From a checkpoint of a small mixture-of-experts model trained on Wikipedia: vocabulary 2048, 128 experts in each of 12 layers.
Below are experts of layer 7 (counted from 0) of a mixture-of-experts language model. Rows are named router (the router's row for the expert), up (a neuron's input weights, with its number) and show model dimensions 0-191. Each number is 128 + 32 x the weight over its row's rms, rounded and kept within 0 to 255. Numbers have three digits each.
Before each expert's rows: "comes after" lists some tokens at least twice as common just before its tokens as in all text. This comes from a sample of Wikipedia text that the model never trained on. Tokens count by the router's weight.

# expert 77
comes after: " of", " the", ",", " and", " in", " by"
router:114067094107182099103177191128106150102151104104127125160082127148148107198107145178134132159086182100135189095182149143105107128114135162123107098144103126171133142132094155145148119091146103085116073099157128168078152079089210129120157149086124181188128147136113084125059155117119195143114089109196134138147133189147111048132144131105132121140124072048096101104146186151128137100087122148138071066117145127126118186139123098158142119165083100150141174082184152119113123142126146156102131081131143186136170142171164093124115139175139102193090125099117137148120152131126143071
up0:038070137115130093110162143100159109143182097133135142157116193092167146138123161179103108165150172121089139094136158129102160166107130158120113094118128099094145146078134153149134177177146129169142075098141230169134079122123106170205147126082135130088090135118109102125144130112135126116132101088119150137195142184142115104172112083141126139164079129140209108117085094095137099158116121137114102126058141133211109061168101102114158135114143097140123075132135136117140172134147098115141165158159156203128095065172084093146169206124122123153142109119109100119112054129140087122
up1:162040145084121150185156115073119120063191104132157121146139047154128180041114089118091121106117093121127138173116135115115066098106108185097115104106122136170110130169150105157116157121095116137036114144097089089124135144113132084131106151138137138137127135074142140083124113035116133128142137158106132153150178137178084184069142191061150121130121148184084138136138087142161146142090110097159055083142137164122125163173090108112125095145138140117142154114140127119096138100115129094164084109144126056091126109120145092081132131107148115073091067130150146126080132092118115188
up2:146099129105169171070091103152142071114151142118180127132190082176123155081151088104145161147129123090172100175128124121139101143111067123107157144187067104098150108112028109083175090066151128137155091086108151142113146111104169145068099141110126093133115164142114146129112137145122111125205176167101094159123122107141157137130071099146100062109139097164104173130090134148094174126184102122104178146186140110074143084107120141111110105086110123122149143158135118065136150153161136116124125129129095147112055083114147151192139076163100121074050105082117089151119106140138196111
up3:062118130105081188069154095113109140093114082138146133124178206156082093065186120154117125109133154127113085148094164110100159098097141109132117134103171154113144113118151144181097147185166133118150208131177110153088073087108084163158134133132119135143149085074129070125159116133196115110119128096126100121141118139165150114098188155168131141115132124112180091157091099111215109114142180115149134218067144130158114091127104185176072150139139130127071104104103156104121129153150110078135082163157121110202147078138133126153121122137077149095167173081080153122138124158112122119

# expert 110
comes after: "201", "202", "200", "198", "199", " "
router:114108107145150120126136203167141150115161117160128108161154123113140083122167145154147184118150166075152159093177146087147124141110188140100074101149126081108127142044078152138096109149162173132142126127133163136093090064125199162099159171106157169134168148128090079118080132075155163071175080219172119099145182149149145101116149132153140147109141077079103101118145161126152183138113143135126124119049148150147071139139107130141136114163110091112094137091169171094113118091133124142138109122155067146137154118164195039150130158139090126147087175113122121172102082160063135143
up0:144124099165131144088153129102150104139102147185151073185141124183151125183109159085143196159112175137102161126200123133136113147127123121149134131159118140199171103116169082130131153121101153121133121083157126057148106125160137115096157090121159184158071149191129082100113151171071149163149101094135143132103107089117134126133085196189125082132115121112097200141125145101075157086108099095113130108068102141146178140108076096171202083150140138138123081106123195055133166130145135141079133160153091149156107125183137117152071081116170113182110105148123119119166166115127197134
up1:109088114165081126117147125166121129096122067091093106160124126108149096111115086131141098116142168117129124129163058117110124155177155143159078043170197138145120164170125149127094146161133155180062127134120108167117110123125125041139129120110106123117163100106121115079114156097166105083136110163161079062188136146164084124136140133178135139130114099123104175129076150146192164176111116100097157150129120125161079155091113177084076140161172081099111070138148176141158118054095114158058143150120178158128130137163098136105144139141110112162164092195109121102044145089117072162
up2:154082070134148104140115148098106109102091078078111132167101117087151151131102152171127121144162150127140104139123114081068113146198183130087144103131139161119144155114072128136152061102070177150123117146131160084145136121102146108116116079139098174156157186133130154128164204098061156122120146138143067085112147102212074082127115122178125095101153132120072116098147131112175112138123117157122097151118102144209150166134156166107137155168146105101106117150175200170160171136146088223116130070139143147125187102151127098114121079153133066151129095127065137138193099119138112103
up3:162155028135097150158115151118132139112094103177086124189145067127156130113145151113138152155159179084127105123137148117119145092160112150139106115106099136158153103074151127170099084180140136127092094123132149094128222123129145120150131089100109182152142181152085125114136104082091139141139077074148128121128146151082111134079128103159116117090132153170116173186124077120136182190096069105094108113140147171134122213143083139114090161114153092135106126080161162114160178138096103157077157087116134084126191103146081129070124079119161083141132068099088085126183160120114143057

# expert 3
comes after: " ", "\n", " and", " |", ")\n", ":"
router:143097081154160084109135202139150128111160113137161102177147100123106095148154124149119180122133164087137143080185149077125125120109162163080097136168137103123110147080075125100110061141169175119125106111119113152126101087159188163102124197120137165131172154145096089141071115080137162076175067208176117076117187150130110114104129130168120143133104076088109068107147152134152157130115165139118127102090117142137071173163113099154138120164094088146119136083185145094094120103117109150131093116151061172141116108137182074200116142139108126127074127106123106172125049172068140144
up0:131107113083158139081103201044132132107140153151155121166133110122106099165157215090145133170164159097173168082161132103139051147079141130142150110181100050135118120095102112120117128121215145097125121106105145138136141130134136133153159118097143169128104102108109125159137139146145157123169127156205116184170144195152133088124129149085125078138101117098132217140189150129139150103139144140139146071140102161112119147085120101119094102127146059181134145138150193107162127130111081138092111051133146194098136131150135106117081104083173077129050117103139128201138134111113139114
up1:129088108188171124106131150127127142050108096096119089118157086152143096145135127177140124133110080116132153156136170110070111116129070147108145089179132052171124157106104111136097116127089119117093113130151132147177160169067159167063116109069085195102105128052107104096100094081107156141123108151093119124139109113144153097119135166114125120129118102131084130142197120090175130159138086073133116152101101183158113196122128133138072133103131109106119078115202188131152116119201103146126154145158158189135106126176085080109145144168194092195077120117172179155112111160113139162
up2:133142124156164137154172133099123135140146117149090076197122127166106104127185137099180165157126104108204129052149152176124109107104098121121096068131093101147119135175107115083104157095170120145107085111154114132124137105169092193139170134081176140135130120108099127163072162092161176158147100107132135192155171170178117106133126109144097102125135106093097193103111133135136139169125075124095141127125156173114121088154121113125121090147134066208127111140202125125137111068153079175133111087155138152105175135202149102132105125170137109181063141107064075205082161136106120088
up3:056126151163093165102189140099100150113107071156132097162144147152126114132148088082145148105078125114154175076151135128149079121113079133085120106142180084109126174112106136187096163124132159101094139116146082113112105106135121168121139098109145159189098120128158046142092111118128157160169085150120101167184116125130167110107164164177098149123138097086108114160129103144108159145064115119103065119124178116160067132086103078115117125157118092100109076132189183096179125102135112118092115072133147133127153101168140033133104184176102109169134141028088136182160113106125104095